config.yaml
n_layer: 10
d_model: 128
n_experts: 32
experts_per_token: 1
d_expert: 96
d_shared_expert: 192
activation: "gelu"
moe_layers: [0, 1, 2, 3, 4, 5, 6, 7, 8, 9]
router_score: "softmax"
normalize_top_k: false
routed_scale: 1.0
balance_loss: 0.0159
balance_bias: false
router_logit_norm: 1.5
shared_expert_gate: true
init_std_router: 0.00739
lr_router: 0.00287
vocab_size: 4096
norm: "rmsnorm"
norm_eps: 1e-06
tie_embeddings: true
optimizer: "soap_variant"
lr: 0.00779
beta1: 0.95
beta2: 0.98
batch_tokens: 131072
seq_len: 2048
train_tokens: 457900000
steps: 3494
dataset: "wikipedia_en"
Below are experts of layer 6 (counted from 0) of a mixture-of-experts language model. Rows are named up (a neuron's input weights, with its number), down (a neuron's output weights, with its number) and show model dimensions 0-127. Each number is 500 + 25 x the weight over its row's rms, rounded and kept within 0 to 999. Numbers have three digits each.
Before each expert's rows: a language model's description of what the expert responds to; "comes before" lists some tokens at least twice as common just after its tokens as in all text. This comes from a sample of Wikipedia text that the model never trained on. Tokens count by the router's weight.

# expert 15
Description: Year century prefixes. Leading digits of four-digit years (201, 199, 188) in tables, headings and dates, plus lead bytes of non-Latin script characters.
comes before: "0", "9", "4", "5", "3", "8"
up1:457509509488505514513487453483542483516450507482493513491498489562480529528503523503506498549502524507486475502498532472500517510446515534499459473481509500504487522471503518488502544502496494504466483503509504462475482517464490506501478482529483493495555432516498545517519467467533502549457529494465559448536512513494518519532518471505534490505536485492505510488501544496504488474468
down1:523502531540497491496532497504462516481496476543502551529489501458531541515538473501456477444477504490543503524557470541470494530457491528531496496449527484510491504475438516502451515519509473540524488487474504510521516520528500498523473499490509498478481531481503499533521509494467544523539465502499503509466501483528481484487512501464459477489491492491483501495474497521486544517472
up2:510544478539478550490485490508531529561497497520545484531510495496465485498467506528550446518477498509482482519538489492524499550486499511470495472516529517483515475496450473507510491471486498471497479467456520489533527546522484524512498503516512527558497443488511492499523480470525488503484496489552508495471520502494493497495473468540517509425508514510486493460481481510479479498502
down2:466499465491499502455502485496505496489460462496519527531547523488527502517466501487535508512511453534501476503518558535520487515518511484522521519526513519522572491489534497540498507505500549479508501474446485510532450486481512475467512489539492450537509526508527495471488473515536556503465520517504499534519528500524498506517525491475505512522457475516509510512524448512513523518486

# expert 14
Description: Year-range dashes and acronyms. En dashes between years in career or season ranges, like 2014–15, plus capital initials in acronyms such as NBA, US, FA.
comes before: "\n\n", "201", "200", "202", "199", "–"
up8:458496519521513527467491517515525474506519499514475481486506492433485524490500516497506487490562474484516500502542462485495477533471549529490477485540522489464512461504525461568487470504520472466475496447483524508491451483483492506510524528478490536513521516452485514545520453521511503524491498474484466495477530498492504517474491447525500485522512503508512501478488447539503515520491
down8:555502501480506507487565536507480476529473535508460532518524482501490460501487492520517490525495514494464500506461486473477480490506488535531492481461506489546502477514524500489496515478481490478483536521494485487498490488501490516450492508545522470520534492440536507462530480491485536509486496529536472510464528488538568477509491514472514552530505492524499473449500490491542489477535
up9:451482469525482547524526533470499501565512511502494476504458476504503554490497474492519499538492450553520533527483493480523519485543525516477484526522469490497495469484522493492512509488518493498495513534522465524518526508519525511514498489487493481456513501514500501568506483493490498529492476475490471524488500451496502487507517490593532497498499510487498522496490497431535461509485
down9:522520500513507549526482514488476491480473486487517518473455514499542509496483499493498508457467486527497463503492473499530501497527531509501486524489496456562497501476515564502467522540532530466525511504480455527500515488542504490485480501493493504481459507476470477497451500521481483507501481499504504523425512517507450451486472480481529441516544494499497531482480464475476517506534

# expert 8
Description: Sentence and section breaks. Sentence-ending periods, closing quotes and paragraph breaks, especially right after headings, tables or closing sentences, such as ==History==, ". ".
comes before: "The ", "In ", "==", "He ", "- ", "==="
up2:509502509477509476452509496497507517510482511518551507474521492488497498508489523523527511537522492526524471486518505508509508518545540474467498509535460515492530454475465497472504475484437479501478483471469488480524503528472478505525473529489518475514501496482507472491509502477557516489500521496536507499499523470488523513499459469471519558421455514500535430501470516488469466505503
down2:433463508510471470524526512546501511515510494457490482484474497497497484530502463488550520488537537481476481501493526508522486550489463468511503487475506534494525506514514509495466523525495497536502493542475482517508516541521467469502566488467434478492540529488536558468514470525488473482517496496471508507516521475525510452493498453521510505474508520530499495483520526507489518516495
up3:474500566493483489471535465449491519526488564484498535494509493550469507521544508525515500470509514497467500495451500441543497541507512484495521485503488487477539476506509495486510497522520458457450538505504496506507512474530466524541521501489492480512495473484472498476492521457497493469516489450506494485484547474486460494444517487497528507480465495486487508471502540490497477491495
down3:492485505460510528493493486525531542507498495517538480520471548508504502469543440488496512527484503504520567486498533562472498494521464493495501505445493499490484497468444541496486486504513537455528478515530469483496468541525533502538485467494501510491491509500499520473511501515503471505488490473533477467548514534518560508490539530537494482495505482468491477484476519492494530476512

# expert 25
Description: Digits in tables. Digits, digit pairs, and en-dashes inside numbers, scores, times, and dates, mostly in pipe-delimited tables, like 4–6 or 3:38.57.
comes before: "–", ".", ",", "1 ", "2 ", "% "
up16:518513483502549540494513512519525476476495521508476521509502480508519517512476510465485550524486505512517546461499520496503505469517463486529499506488483484510489495496441466491495498480517519484480506530458486518482501429493503514519484485523470503473535539511501505573490532474496519542477476489534509530500547484493506487522457535485483436529511492472474491495511560550482536507488
down16:526517504479502499510521473494507559539472481507503477495483498499455481483503475489547466508493510461494434543485476552503506511455481516503553516517515512551522489461505537493469505495495446498502489513488493504513458520493501483512504476485510459527483526519508471492461507499481458512525494481504500532509471552531415508493534492516502488528462513532503475482482504502524536501488
up17:527484521490459459493481484529509505504482450472545541479505486476510472466493483496535491530538500489530505481525546511480509493504488483542487497506481468488493502507456494485465491518533461486485498505504542451517566471492502523476504519496484482546501505507484507465477494515460474492425526460468501494458521511532479481454499503512523522528467518502511488491495511537458537522514
down17:493521506518541543532484525490492507543488501518493476541455504495486515558475490488475496528545519484460517524508523507437502474486491483506521460507510541488513446507532496500472540536521524481486526493520493510506502475500532460534476450450499519495502495492505509527493490529484516496493527489531462511535537498490501473482520500517518475452500516490517483519504538508589504506525

# expert 9
Description: First names, contractions. English first names and name-final pieces before a surname (John, Michael, Doug), plus the apostrophe in contractions like I'll, they're.
comes before: "s ", "K", "S", "B", "H", "("
up0:506451480493480514481513509445538476499510538481433462490494484465491517500505470504504560518488528519529535506522491509471490468506502507491496512466526500491509527520492483454482495506487492485525513510516473499504469514491538504512527497532470515481500479479416464504529488468473459484493517496532496474526514519527527531502487494517463507449494555508561493496532488529499521526471
down0:525500521450462463457476499494500497519530498481516509447554512457471502495541547510492476491502460505531499480541503516469492517512498512485511516527480514506505487461484481491498464528470519493518468525526503553460519475447538523479524492504468528527509523541490501526520505498518479473516529475458501500483508507504518512515550518454523545515475507483563531508502461490504484497513
up1:496490513499494470572513483507530489494502470523437486491509495562468490497473520499513482508488572520464480478482502477534483515494494549524509530473483538500470480523476485505512500491469476516514513518483461520521512459511479485528489421511556537487492517496474518503494496496497477500502514510466466557507467500499523515485515516478550476452485541500491514491493491511501477517488
down1:532518505523545514532542480499488523490527536494487502528496506479464525482462521512494488519505487503477522480469500503478475484467441524535469550519517528457487516502468434490517512525474488485525532495483489528505527509490490461470517508488525478510529514530487505497482512493477519465557513474474468542510456439510481532473480518438511538464493509490532500500515493532495508503495

# expert 22
Description: Main clause verbs. Inflected main verbs right after a subject, typically past tense in biographies and plot summaries, such as took, began, moved, signed, takes.
comes before: "to ", "the ", "in ", "by ", "a ", "that "
up1:490509518476520516532512523517496494555461487484495487521532486566476510501499550485515513499505553496476502514502511475506491487470532514505520507488483481510458535479480472498547493463495489475508525462525533495434483461464504516504530510520481524527545500539500527500486519460513503533506462536423468500515505476515516474485481550488542476504496505471490510527480489504483490466482
down1:519491504458454532499476495538493514468540486533507536520512496479492523506475483530497491468506483510533525498481473467551489486495523487504511477489510478485500473518512544483434486577503464518501497440497500515533519485484476521506461460520468510499477553496493483509540511527498529485528499492482521518500479451468517535544468512480489485457491512488486497525524519508468515462525
up2:501495482472479508485503492478490506465482527505572513499532501510472504535507498517522470493498494465466531458486477495481489525496490499500500499527491514504510465486462493515554528491486453493497496528476527550518498476511494518513489497508554521487515558509528497546523497479495475558493483512529543538525519482553525524517443514488544497443475464538494494487474472514490485467515
down2:479527529547535496477502502528514490455440441477491516464503544478546520520468517527511492518508483475491489513535526500521500495516507518509567502482535520534494515527498498493451551477499538471467516552470512533512506469514544479454498507494518477506487487510502512506458478519468536500536518536531481483506490508506471503524532499493484508496494469508515536527500479507545527501521

# expert 26
Description: Word-start stems. Common noun or verb stems at word start, often before -s, -ing or -ed, such as track, film, design, play, record.
comes before: "s ", "ing ", "ed ", ", ", "s", ": "
up1:443507490489533515486459524496460500488461520505488506482537456517507547514484529541488485490531556491492494555493483466468513503506525519490513500535514516487482539466467520461556502491468512499522455514552466482502472501548465519541486505539502500460501479479549500481537518497518504517466522486485510503512482465480511527518493491475503490512490502526481517512531531463504484536507
down1:490473500511483511512519484522492410497484503529482555532510487482483513530505493471500490519506513486511489476532497487480519482493471500510482488480553473521499529468490532513520496511483532522530504469505521486517526503555539555514490534533536502471537496498507504526502497531481524563460500509483546492522464480531502522474502521476492537465524508501477530487525486516491459567509
up2:500498464458458466487502516475536490522485495481539494491488484462507488502521506529557499541487514537475502503484476497531534475520533499487515501507510501453530508475440494532505531496430479527519526516464511478489499490517496497490502500462525465523522445472546521558513463492520523510529524512502473536476523515513510492516458441506521512486457502498534474493488497478479506521500
down2:504492498534527501516500532497494493542513515469490539512517480476510511478473432463529497502499481503484490502486521536506494563524492512460536457487491532538466499488501526502468510474504507542483524464459561448502517542511503487513535498527485463514495498495520504530457531542521469510489465497481475469452522502535478537522518450492474499517507486476528485505500527521508517523509